From a checkpoint of a small mixture-of-experts model trained on Wikipedia: vocabulary 8192.
Below are experts of layer 5 (counted from 0) of a mixture-of-experts language model. Rows are named gate (a neuron's input weights, with its number), up (a neuron's input weights, with its number) and show model dimensions 0-255. Each number is 128 + 32 x the weight over its row's rms, rounded and kept within 0 to 255. Numbers have three digits each.
Before each expert's rows: "gets" lists some tokens that make up at least twice as much of what it gets as of all text. This comes from a sample of Wikipedia text that the model never trained on. Tokens count by the router's weight.

# expert 17
gets: ".", " |", "\n\n", "|", ";", " but"
gate2:111114111174185148118124135196093141096102142077121133105121104138133147130116137136139145077103157164121136127088147092141155091104170096186110148121115170143122164161124119068126115112116107156110182163224100088101130159156196092137148136163113084166142112165151144136092141212103161089143131160127181083140124089125136107127117137124120078065146130072120135154131112109122120088128129060135176133174143118100020114153138104154057186092162142130199067129108100148097129132128137213137134121143131167075090133095165118171096110103119084122133136118138133149184124116065124120155133145147168106128186116087174161093140113167083131185110162132102140153135129065044141114151100108117106173078148154089109155219072175170119139091075118126180131138107121101119145094154141
up2:108121067156097184062103114172136145110152108030106108111188149163110193095147134195108148133094085114094112128152059125133112113112163040150138075082151122101138167177076113109103054133112112093147139133209142115077102108096166109132136143115121127151124104193185166174132123142099137122142171173130142123175146099156167102121153143074142099064156119093116104147134132132114139107108134070159169155113122135103089168129174087111117103167255121157087083154110035123087095098103138173114169145100088128113102151113186122101117118114119141105152153115117152110132135139191152106144168127132135132118135114090117145083164149149132120190115160141088162156103068104093152155111124132082105129082181176129105143159081097163149146122083167136124150173109116124126168108124120
gate3:165137066101122132132129128211098161153203175100083138181142156085126099120084136135131167131142173104118133076104074066091109145081150152084174106099126119099154149130079127142205147106084128060084126079101111153101113117124164094113131149061104150122172190132107163132170163172113125123152157149122151107100154060177106087096148169100055125118069146125137119137080121152175152127089131118123146144133139083141131182122155117109141133111105105123141107109140213096059155140147104113118083114118203132141125067134145159156096148154089164092112180190153128172184165065161112102120112140106160073138144102058111104113110069123187130072049164159126115135156077139140155109132154159165129143128128171144085146140098183138138135136117136099187106154111125132163137098145126
up3:135073122133083112110119113163118120131207173127111170165151135097115147152148178136143163125152190074117107108169078110118080151101146184106177170142108147100160172113108130149154145137084147145139107111145108101139168171154176165129170123146157126113133162146102141120061150082203086098109174169150181109081151138187107146100120104181035148108122111173147162098056132115087095120100154104129049101099138123085212166078100082128122159094136129103139067149084148179124121143111095113109080121087104090189167124173166143174118091068086130064094146121106184183164108088172128132118091109147117056108171172090135156148100131123097117131123100144101138130143163117126144156155143166192147144099130148168122088137143095139092182139147155077143127132124123141091118105135071
gate4:173106126097150190129131165163131120120151135137110107068106122094092124126152097177176093110104149164096136064191077148114027164168132104131099080159117084137119108140166122150158084181154125115117095112114137123113097185105174143171147183078103202112110176127123127123134114052157124130160111164146117097166108100118157159161195027116138130149134122096101080139120142061134138119095128112089102151123146078192129127140083136147159103132140084116053113100149087117197166090103153193127132175149077123153173153112168126125120104128145132080164105174136105125114094100096171129121122102136163148111120073163176117100104163128108117167142160157169126082150137158150131148086134165165163162135127110173116125102140154075098121066174108177084126063073094139187113161108163
up4:131017149144159206145155174129109121112121109105135148132121144094093131152162125111161119103100138156139176070151102158082004115147139102118043138112130136105143112169182128166125124155117119075123130147062111076130051201174156161142149184097148141115135166161076108141111107092170153154149122166104157098111129101113150154108232074104129154131143099097150071166088146071171156120096172106135128161133132121151120106151124117133132158114159126088098127106120126155167111093158132164138150165172067108156184152126177095150176127177130125103110064099095092117104109088098175130142168142100140114106124083144145124137051103170115108116158172144175088129087138123162126130116101147133146149156101090162118136101136114119111186046168121189126150145104142122126107171088118
gate5:149081128138189129088148091089149163109156124084110110165153116075110087135154108091113114096132093125095081154081101145150146143097140125156179098121157159137062100125115133112157121098107151076114082153107106107162121165146099119119126134141079146082169120164146085128124141169077142128190119129141111116083105181116182168109118192118069165097148070130079075119074151167145137092229130174105120136138119082147158119122162154185175179158079077112175147135131140170080119134121153097114139046085164167111206147006097142123122215135104183150147161136161105177102152084081110087099148145146139144116111132135139150143136120111162126107112157099166132120153098118119117107123183149119124136098140093212172143149096174129084132176120138170119105144156108109124084092123098
up5:104076112103134134076154067117131191107113134084131101161136135047116103141128102142139111102173148109064061082124089107133136196129137109157145084097186123137124103116125152183170079111152099090128130120110109098161151148105108122119038127135093168140180099089129088140105083162077202133149141143150141164090124146112146117157167147057125145148135118097133075134101138163159143156189132130126100116166100114174098152079169127157122146148102051162150161105115123148092107154154140141088172081094193190122158117091102156169124227136087112165111112137162122173094152128147147086135100110127119134120126119135140161095096142123126071125133092097184137176102142153146096115137146153099141127132190095201162248162105112113114112140130135184099136180132136091110082067129099
gate6:150120121154144128151175113090132137140132095145109107150143133120207147149145186111102100160134094103109103074154128184186168154137075048122082145127115102121121159120145128129211150114122074148167134122119128167155185189147137129140133174114152141078174129139130143160124143153075094010123195164136162117131179169148072077131147163155140153125122103162109159097167144129079053192180086140050128150071101074148097113167073116083151157130116121070146137151142132104152070142129156095137128103140122074123179154164140163124068121077135165162115125094068140128141105118110122100112168075148078103130115185177130132108166045161108134136107110114150134064096127099147095147089087086133112131180128152133136118100158109122138100127131119126159087131115161083146152061113118
up6:115102126125179137141121153151106112151132151133114113110126134133159138149140182108127199170149150166089143070159150192206192176092109081139089160116091078169164107090085119135160145129138191168153120126140122074197219115081065082169122099141133108194141156136122121083141153116125170095136189142100102104110151087117150172111112114127120187143079080146125135116149099116143161147137082090135062174068113100131099113079169126109155107098135125124154126138141196134188148158150105145101107125174127059122106074160079204142152157088113176080128174124109153101139061088116100134165109078121166125069113180158087147077095138104156163100098098130118133075144158085147064158173115117128101105134136162129127120145138108144119160087143112139103092103160139139087079117174114
gate7:189097106107094155142134148166083069122166134167090092165133082147110143142136120111119113148132089132148158151095141081087144132119071088125107102127155155150124130167147153113068113111110197098151114177100094145093122125084128151114149175126119104052131104067138135126110141124144187175110177168185160124104120154076082121140109128119088170161140197128084111120167144136180183154175092110100079116116135099130092145127151182119130117127041112121125123136158166111188138134155118175088083127191133070141170137131126140105077133153122129104090079146139095093119134200133173144193084117097181112130120168107061148127093160092152136155139143132179163073136170119117163128158134113117100153168103137078125111112074064206128094142015085144150144160122151132155171156116075
up7:133098171156128169203104081129163137206184119107118158124142119116109173171188149124125138146127124134137125134167116134087141139164052153148140076165081138122133135125135086114125101132217184086129155121125101107144155095149111094102158141154062104117099152092151138125186183110118093135059147136096133108082116129163095153159137087165122174117086124095163090144090101114125031193126093109138107191097079140142103099175141118145106153095118119153121116147171142131115082137153139123101118169107109249140124203189189131116166148156133132076141109098118069121110059127138137161150102114146162179107174091123133136109150159137130107098102094095104055092165120142150114158155155110060147145093087125095129082127115155168098096073078112150160098100134126123160090158164131
gate8:157107165101116138151103117171144147144149153153135124084131097096126085095119110121085123112155162151126171084083169096154141157136128099159141090139117089158128149104119157171081093062154089100120094105144110144220105221077080126107100127204082132113104127081083179073140144134204149133112134156159116112169160117155106136122102144129140140154118109171050139139132050098126118128156125154099099084112106146154211134143146018108103156102115128095123127158164168081071173143161179116146120147122094129126129143139115116109101136108149114137096101152130123097134112102127144094152187099142138130079095164171153155120160137126076105103143130109103161077129165061063175142118094172123138170080180184083153094150106166178179145146160125153121123103149124167201092131173061
up8:142102138137172160114108104154115163126098163052105114082111111128137079129189093165108076124161135099102147099104112147190139117127114167146066167129160122133096125102109126138100128116086104112114100142083136140140173116094095108114099187114146129166089115146092171040173113157105137142145131169129146152130119168181155124190134121169112172095128092169133091169091064156131139118155050211125194129077107155150184136073123099124103169132125127157126084193154181146142134154135110079106124102098133075128088096086106108093167136106163141173089111143161154139093073102096124163149106146155124152084161138176155133081167194109080156111124160098079081100111135102145144159074184115101108136162151145132161151109108126109070087117162109135133122122197154125239068159155128
gate9:111179134064156107152138137153173108115132117127144073128180088120153132152104138113131219168122157136089116141154155112187135114164067123154132146123113133148130111149095110114127118119125150189187108095126109124097170142107147127141129140155152185162164113122059092085133178114158171140139184139060075142146140072193142108085056128169143095162123146131121151119118102100111051083161132075124083148134082098115106134127113140186186155110160129137169162066123115126181175178155090099109000135134117109097097120170130170125149129030160090131125124076103148117151127070134078171125096087100097094096140151159186155142115122078157149195106104137142171130158173143179095127148125152124104156069127113133106096131118123140116145124156080174159135103176120108092130148124118
up9:140155153093150152159084135131167146093142164095112115138108099146134177129070144098073160163131159150096133151107152201165135116143116102167167134124122162144088103118054058147113138119106108182181134139089097093122150155118192113076141161164121153167134129127106042113135202128175163136114179160082129119096154115189102132112093161174145142178125139139128114124040152115111092133146158079160145189152098073094123113114087127117147147076130129138143118098075127115167144175075100032075086119161104162096122158114143216142135182121122159096095106123147137121114120090123115143122099149113133104090175111184136142111116124113151173143105173166056169116134156141122119142178119157077168148105094095201163119097104135117103116099092167122128133078150059076145127208133145

# expert 12
gets: "|", " the", " first", " 1", " second", " New"
gate2:118135127108101109113112162193147114117114107177090133184125177102103157137153147108093129129169145083127165110213108133135091115193102143132154042141133124169062087103132112097152113081172130107141122125134138156087107101084126073140176152176144139128080101170136094138199122159162205123180155083109074127142202134188110130139107135174167071143116149156159154171080117121112125134141112150140203072145152014125087175123147148200104132114155121122139108157104083098134123139120065121179168171153075151117175135095112134143148082106145139167154131117135121074057104142100139137115117105081111116082142066126127154132110195127101110142127164154153129142146136104121095097126112145130119153085113181128054101142092131180136170103124084162127127110126039123109109150132145
up2:116167096166158145192135157152066183135137135117186083110143141107088110161084136156160120122082075123172071210077132059056143138113148081102147160119205114125118137128115133125145154161136134174111145122137107181132169196136140138108092147081117122136126132112141135148134177120099089104185114173146129140155144131097211137122144030083142152155152067126109118068158130111134095133182133093093105142109147163096161180071084126099130090134141136107148122101131118151158114111150171119098152064097128133067107160124138120091135117106116123120107077097159106137195072152158161154157111154199122171164093168152117164109172117121129107140094092127096089105119116179187145140126187098140117101121109159119186109089119105069088109132113095107129078152132215114106145124198103
gate3:142137115157057075118159149168144089142133102142123158140074111087145108154103155120110095152107164113132150133144174168125150121084089171083088139102103143152093070118109117136132094114074136113194115154164080091094158079160100090123142121134157100125156125121104093199113171121191081173169121137116170103087102130178088168136161164108094136106166089186105136098112167108110118105106125128224107097103150091110116125122130116217170105111154094107133143148110143118149156121108067107160147186135123155086119146139190094086133156081172156079192103127166055126129177138203154114120097171147139087154140150171135116074168139116114156124129118152147089054178133117176173108154135166116177092106125162191089142158110087163172142100094095139113135158081062093116124153093174
up3:174165121118085070083124109142121141206124108116131120166138178094185104162069175112103120201170131117111171158112101176124152139105134121105117120166162120140116087123101135137154076104109115139163125111157090074150180163108101120127136097143157113107160119112096132160073172178168137157126146126201147104102150139111101141145091119156094093174145151149124150106136135097105150149101146106103123105048154137144068142172111038164207155119145081164160125102096145174145180122080107135145131130114089090125083089162102063161156152152139116140130117110133087102132154146163155176137145161152119056130100057171160076086198162104117094130157128139182125146138087131121145146162149086155143132136139172124098138107177034135117159092091058038078073123107121108127125167154139
gate4:131105100166139129120063149158180045142143100112062137143121168195151072127141163071143105098128128103184126163145084132156188127157123147129168102092104133115096127164143131149163124115201103110120138160108141130154141135069119138107124181159105092111115151132108121130155089144162130109117116150135035137108161158167164115129063157164067131088146094158125095136129120128164176202165142126093149123116073086117116112109126140141158143171148142100166095142115118076188112169063098192153119139156063113118162136123059161112143172121106117151136184081134123140147117119102116135125136126107064069055144064126170117131162081138097195092142111161094184144095066113106104104174152178080166152123184110159107159094091160140132173132140105168092121107113177091153165066145110
up4:147120116138095112110098146126146085185129130108054111087131195142126173107168158071144125131103130111114160171162107102152201168101137080116190127149179143153053128137129109119135140087128080148086153161099137094122102167065162100160143133130111102124129146113109074151167128134132137093106083095187109128082155092101118119146136189157083112056183112149119132136147071139152102165169148166117127121103100116096088159097116095111201159168158110098176096121110102138156084128096112166148141119133087107131148090125101124175150190115105119143178157098126148140119155091106104134157111095067099137110169120072225131151125068158119164123140070131139232117137135118153106123150151180059201136129149114102121148225134148129121143076148093149080106089137162111174142137149078
gate5:157108075149139129116124104107159078084093144078142131094181186126147140203091137178074173175157151149157141074112166103121157187193101119129115168092088129183139088098125135151116081104061152096114145204115161103139125160083111123163157100113133126112037104112169090095171090138161179162123172126121140150097127083110116039106183124143106129114103163142037128137115145111110186158137060102081131123133129097155167109096117147169176137183098129160110080088144115128164162139133159127164134088111078166142168086119105095152096125138107097167170115101121059139154109103085145117101107102112123138145106047154148125099148104100105160134127171144126161130145173134107114152092117091170068169103115177115147142149174158155191139110141121074106172100146155072125134155119139
up5:136112127149089139164140111138110156096151172116141117124159156096127150130148120153077108099116168112149150117164176113122112115161106137119133155133136095085120131081121071090104138147160085151159109072154118107162209103148148169057077082080163158107083151190104103129160159171075095144131170111087144124147089172143125098117134096194141063126158173084140083152014176161154094116139085131105105150115110133157081170114100185165174189127118132153139119109161090164162127171097108162123127061155119081109147228135137132121169184125083108107176087183122113144183141166100113089102121128088110181068059108118117181167101153148157136127137128114071179146150061099138157141160087137129139128142079149138087104147141145127133131113166110093094118175110167091142126152090151
gate6:132126078125117076126156176148141125166120151099186140155151142115128090118132183123111145102142103132107097101151123148139122110096132156153188191104115051145112129094115109107165130134107188160106109163168194172096132132099119147165160149118155120172117093130136132096109157067121110158163079129144140142115134190198128143155182113144173068088182137143109099073119098140112106071173148134153074125096157182133190134082108092137123177144162172102124060080090083091185177071152145124146123126106186119089127121165091083136200079124169109158126109125119136074087144135172091177053142117075126118168185122123119107130118115117082113144192118108158131112109138202093129146087121139085096125075196137144102132058169066113091047141144140109138121123122122131144116158150156
up6:148111103165116067128131205159152128186122092119192131205137126154139097104152184123060176091135183090126128050117164167119057118135107166169125162129173136155146122150088088109114127096119129130103123130152116166121121124036097138189186122123108133185078133127108131167131144056162142098165131124147165131126164149140112153128129100126113094112144092186081132123095132132126161082119118058123100181146130149121155148120115046197110133117121157147103099075131177094162106114121135071175156176115175107061098092172116131143208111123104109127119131120136071113156127143170051193086120084101104131104193093102119076133106110169134122103117114102159102129101143170137202144123097088154044147132167115128127161102157139122139147163135110128138139155093112182118099121117149
gate7:172166114153145098128123163183160080152070090114189144087141167147114154138135136140136143059151153171117102152149118145143097158132134239122103146086172123161117096132165091154151134100109103087048078147109104099166102090105128119127129135172142144115128137139091120108140141086127103116121129100170167157178169138134088141081101096104110095129138120141145148173130115196069078086174126120191122126091154102122058135114117123169187146206095161089067124167124090116143130138121138084080122159139109098133121196177076182159122120094189092148138139109101106119137113123192083121103137102104130085098131100130153122139097184120110057180101053142137110112094092141147058175155175087165101118150157156184094155108141139163110145153139085147080123155100135106117138124091209
up7:185112137172133083186166138163085106150157103137097115150098112168081131145139142114155158050120145147100109139166130135108130118120061186131133165132096094136107048128160155121127130111093178108075093131110123086160132175138133076132175206174160156142130132121177154070149103085119167162172133162138163117119145133165060125131044079133135132093061124122120103139133101150152119103165116139167073115101122112132086098151081142119068173152140142106086177161080102145139194161138197130137125118142110155139122122132140179194094118145142088073080133147123110166076142082171092073089125097119164100110109137167145098051147134093135153171141135155122092109132103171122083138111165133187148131115122139205132153167086153179137119070134150134160138180114107073107126072110187
gate8:147121118124117161172186138067172149130082113144068146116083132164117103127101177136122144123137155130116141109130136165145120153166134155121125117093069098120161091153109108154128130182143175123125119096190135085083081143099154140138155161131157104177082120111125087157106143157137165162141133087140185194077119139105064104101091082168170141082157164142119126133091158129124099098111146062097124156171083144134085127139109118086110095123173103149140153094080112154175127138144158111185097097111092137125128133124141127125160196118150103142181121142169098165155143170151032167082084145124142158087078100160209154080039097147156165138098114060142173133165101150089127161135155162116211111086132145173126148145087142122174098113180099139123091173122089068152066168063134
up8:197145158171095158127155116060133197147139096126123112097122168175146153174110143148131085111151141117135178122134164142147153123110114174185132119115063108158118102117160130148162140126154130128154137106140110054139101160159110077128148156153105141117100100137084107115088151119148119153110190111137146129057108088159061099126122076136172155096178125103114146157114137160116102119086126080135117139116148138109053124152083147116100061096143107075161122105129143138185155098127122153170065097105080151148195103166106181095164198120166086183165133069145084148197144094154044123104098149182132160114084122122189122156060097119113158159120147031124138197194086135113139155121127127136150151134150170118125123138137080135126146069149103159150082123149156109122053122114088
gate9:073109171104187163103113128155131157156176155092175108072140134144103122092066133175062142105147133079150107164167147116152107125128118152109120120136100089156090056149099141119123134093082188080100143132131116157095110103152125159145129126108179084116126135105079050119163148132086160164138132116046093138142131149134152105056155120156127090111186110191158129134101169204138104140147105094111126114096172099100096108121083156114139131214110097081179138141196071153154160153150096124116157118127145136163083169116125111091125151088142145074166100145130078087095108160146113132145091129101111100125134064167166198153179100147110177158125109158180085129099142100114184159102185133153138152132110138154141157075191086102115056139120100141155122105156137214122162160103101
up9:163138138090166130115078133171151110175132155064146161111131117146101131142081109092078191113087147153107154148103122183133100100104113110108110135140104102141155069136195118116125067147082160151092203125166175140139129084082165141200111132149112080099099119154110135120125183060121135065102095116122086159128144094189085067128187108128086104137120129141136165161192150126154147150108140142088178130071114102156136106114112157113145112102141088076177158103183135153146127168111148135180132158106121129179132113096116111164180142100212139168113164151135121160124099162135135083083143118141183086125199118167114108109101123049111105116173111132088215130107146120098168167159112110089032118098068093169163142104158126172117092130114161147168162086150111124123175126129118

# expert 25
gets: " |", "  ", " 0", "%", "|", " —"
gate2:119140143076090113108151162136108092170158160073087090155159174118090109194106151176140125136081181080149109103126124119144117127123074127113139108141129115102133101131133129089124086114134106143046109155126199084091165128120112159084076195186119132093085059115119118123143165149079129111125124126139143131135093115161122078162054142151108165155192127162082130143162164031126142096191180145123136157080129112127133115182161095124148137155118186153160161127070124166145152131115116087123127156129142119094108099183119082199105195176109136087151158156157148169132126139127120144096102133187153135090100110158166136121126031103124120140142112173115196147148103149092103136213135124104139119031090137169169122075154150134161097093150109116202102159133128105105121117123126
up2:181145138093130147099120144153111121139112182121085107109105158141107159140165098175098111130063152106178156076144169137161109139131124136028122145104106120111076149108127090076110099133077183156123064156139172078106154166076121121095092147153140090105140097117116176103116177144101138122152105162073137108090138124150118148128045184134099134159156148135104175113177080056126135115167199125125143129115131095092119138194114119135113148080132131143145162120150120193086187152099104078148117143146159133038078104150146122169106133168169130103152115145161195165059099163161167174120082138133148130092119122182114175110155089167180110117091113130108181153113106136078208114176085156129184081151087122120121107072143168127147127104141150106166130134096168089084138099087139
gate3:115180111082129099094136124163102152143148166144151142121090122191143139154122167135111120150092121107100177154155120131127185168126109124132134123094137105133135091154140109152124108129150193086145078160074115085070134105103065136137132199130122102114091122137073128128163095151102127132148074175138074128112114087100131123122145064173111083147187151133158185090141126132170096143178113182177132141105111072139133112184161036141137146193069103122121136138173144203190133174109142077065115126108096160139125147145188153102078138126125143115139163176167140148100120116166123132099091142107096164107210101143109172126125098147070173130079180126138174109073139091072139109146125141030087128127109110155126099137070131117149150096133074139223117127094144108082143082121154
up3:124165124089145086059120170164114131137127134131109157098100113232095110173125198162161137144177093095126143161157091130160199174108075107122128165143120126144110109148121175155122117102115166122106022141121154104113150063067101120144122203129145128123099165148064106100123136121069124116120084140128106161140083135134145111139141080185113161106145164156147120046160135119144137102134129112153095173100098107142167132144148047148116095213138144130129130167126128142177135177103118112066130137116118177177158132120141123054091140173121137131135159109152139159124106109138131146070071116118067135132169098134071128119123076140090174152109142134150188091086195144098103080095109153052107105143137117167175104109103139147182146152149079099164121115160157143140078072106164
gate4:133141117173166098103163170170157176147148214174176103160141116120080101165192107125206125148137103119115134109106132114135136106084090189148108094131138095184074088178180108126135149145141107127086076137136164118117185137132101085150206113191157156135136122141106132101171100140103149126206133154115191054060134105095174123117115130081148116129152153149130143130133110147123126127104145123115123130125124108142140163127104149096130130189155125190159147156140110087167136116098108041156105172096091098180091111119147163127107125154077106046105149104142103132082122174174085137080159117138134170161151156137109133130115152120115150049134144212134128138107107116127116115156140157071118091129064098082073032129135116110114127145093130104089050156093133149119139109082085
up4:167058113123145119147171121135141161111124164108133124190125152065107117098111155166150125196156149116161077086091169115139086141159199076137157101091149142144145102180150168079128146087102065163066117097100133145096123052099153091138141166145099131107127117153086113112055133140151105086135126137120114177069128145109119173187169137123145134144065255139116110106123172133095161138145154181123137155151127110096134142098152173132141161089126128142182149144098130152110132138150135125195170110087130122159114121119150074144112085136083145099189119139151077133185122076153145131139167160100095158128195077057140120144123110114177151062103168132072073162159085176130077144122110121107132141065133150157097154100125167134079155145102101094154116128126179112092112180102104
gate5:169188121069153093115060117151175156159178156098118142098141124118135076131096150162107118119155108132156110146158142151116179088135089191176114161113134138138141160088164099077109122155087111120079051057168111154083209146104112154109078131073098139136166155130148117140175124165154151180121147146147116123122115121169179113144116157172123111137141104190109064171163147148132156186149197135106108133141168147107122150127105054153093145159129080143148198138126192113162120109116127096133150112166101138086161137111062126087134100141124132113172125141106112139140107184135128120174137138070122103105121116154164139118140175111082177074109146168096062057086149092102061160171156056102160109134079147122139111041092152123132117100171072087161102145114101119109108101152135
up5:133130120091174126103123106154173114128145195150137030091180101113106084133106134171126154185104096116162106120121143131175129108100149155113156137117117141154159136167168092088125134109101130120146140128144138117143125137147127098115102113102148124149186156099140180129148157131160094122155124126124153079110050104183124144118085174176109062110141131183128153117115180120169119128154203150133110125185127083148096201135139013149167158111078086102110127162174122173172147093139093129139125152084163181169117105129089141085089113141105103121181159184068076126122104147113120152138092148158176108147127117201129151116148148148144165061145124122125104068112133120121155163102143072106144124151079190200117114089080165141088071056107091074098139109148096171112083144064109
gate6:171141101083075112106126164158180141134076089142166085182137107148156114157125121133142154186114140114055075113170102091193105136138142170133106144128084060101099068093186086183101115136144125149032119107147096167102141203107171073172076131149112139136100112150113138118155114141150121140120134172126144161140141151167086123129141135132096146113142155121095121138137160080151135100142152189147155128155102124130113146099106136143132183177098092137150117056139165162135110103086100142146104132150129131133104182104097098029112113127165098149109146150126155142114089111193183164125132100091141107133172174176093064108111113082091146113120143121071067143145079125095136154091141146139194115132188123210123162126164164129177158108080041141115079077155116096154133156139169
up6:152152089149120108117094091149111037144191142172144073173109133112151128123126110108219149119191128115110067156091142105123142084121188098121162125115169093166211098070176120179155126157086112111079138134120098117104113167127164165080099220093162131101181128137106153140135103123153119109072131109143148155168156103141090173119101140115091134127138141088089095115126153139093168133077140087101111140104129154070145105104147134144124152141165126115117109103098115132133104095075116129215132068113104144141163171157146057128155143143135185151150201111202145102164141095124132111136098135118214092115115145148103102045096134111154109116084153188174171139093124146115102158124163162124107129163112151140138125137111101139149155149097093132148058094110088054187129089152159
gate7:061095136139135096189133116130141164124152093078133089145131106164135105107119081119139141172193127210126133129118073121095092072158127125086155148145087100134130134149152143148165071111098093087104049117133154064154102077102116120094119084139127124079031106098075056139154062123120123110134077126070168137124098117183181113105110141165153096046098131167127142138102170144096132134143129135095095113129103122154119154127122157158123172145161105128157188151154103123180170164168076077106148127106099134080216131184162136090090167115123123147174143171111162148077153114094134160109130137102148141135112101176199117103182159197115143093115189136102129140155113098102112101096163147116147181108105187198180116155138138173122161104150155162133125129141108126111169108150130
up7:107123136088129105130153101106087150095127107099098142162099159117074132123095134161150118121147043094102164082191128078158122118141172174169139152085129161172128145158123166144163067093122124167135066113100141170141118109118142100106105200127098117113146083099139129162125131099134078099083183127143158141127183091146096130153228151191119195163112160159141141121160170085130165132144137185099108153146072116115180137093174167130130157156179100180144058133121149181108085194147131055113126106116136119096114111139055098111177064099118152146153129147141145090110124134209106129098132113184142125114127132093159108142074104108077109099097154100122105121104147173087152085165177113095109117121099117065146170136139139093129163157096131157144175086072116126074199129121084
gate8:158094124129180116098098143162137196140067170093152130129182098090138119137116168108162154126182133121177169127138075103153170132118123103126097144117069059167075093169116112084142118099113145184157137092155128172079135128150143101132109165150095136077111136133114079176124111133150099153121136058168117128145152137070106126079112172130160135106137135192099146144126117088125147118161096167087158110106100145170141153123111096136198122129107137137177076147093147156159148154071104111092182173127123132054090171114099166148226082128119070107145089102120100112120124139102221084123122151101200139060127186146083162122137114064137136168114184125089141103177117105139121095155133138171132157090079178120100094134174142207095116126140152115090095108174142122135129110065115
up8:211128096133149104157142133138101113168118190122128126134130130067158115160145185133155107064175141145127095129151142117148089151109096143118112116130125085129075000154084097142158072110086101130116078097090144148072150073127147169138111114160147111140121065153157101134140101118103125165166161073126137107141136127140171121088127089127137100086080165152093163166153087189146126134163110128107142086104114168172111151116121133169195104146119160142135127181197159129155127196106097084110118135141112122118134152156121111132110175166157153140154126154148034147177150141162115105042157131144169128160140139145063124160083144209094154118153118121097156115130096118199167110096087081152059103165113105199144153076184100137119087098113116101122121120125142137156079118120133
gate9:115121088117126116112134121152154174074103193081171137131100149124108166204140135126104151093126127140106166133052108049159142146145118136217139150127154140150149119118170151102134146109131076188164129134168093124136164109063134099162095124097084148129124178115112157174101089118094118116129069119113185156159122081133156126095058127150046146151171146158158098162095110102113124102115117152079104116133160148177199134186067116080109148144188085175138163115082123122108093151148122112077131146126202116153150154128199126184084163112051141129166098153203135099162109165112123130148177129113162087098148119163121094104132137140125143124146170121068149125135063098113171124171146105084155090136115124156135101119092158142058148093152158108127065096114090154152084136068128
up9:127128107144143153110129165120173148122107165106165133117105151131075146146140131160096149146099127092075111183132088122137107130150127147170101132133117118204082113111138117092164132134077147175155110153142108151118163130118099126161131106041110110121144140121099123193127117087043135084125089150092180154074134093118160119103114081079058117164184116156123096162111102114107121167074122148201144098099171142099209138214072102134143164131200135191092197137102123131104132135102148116092135154147149137197114117126143085191103134139064090150162142112158141157076104130111129151126142054131152089126163104156041111144143095136099163127119211135071139137087138120080155075157104132130115063171120149133159096142131136091113160139153177177109139057139120138124073174136112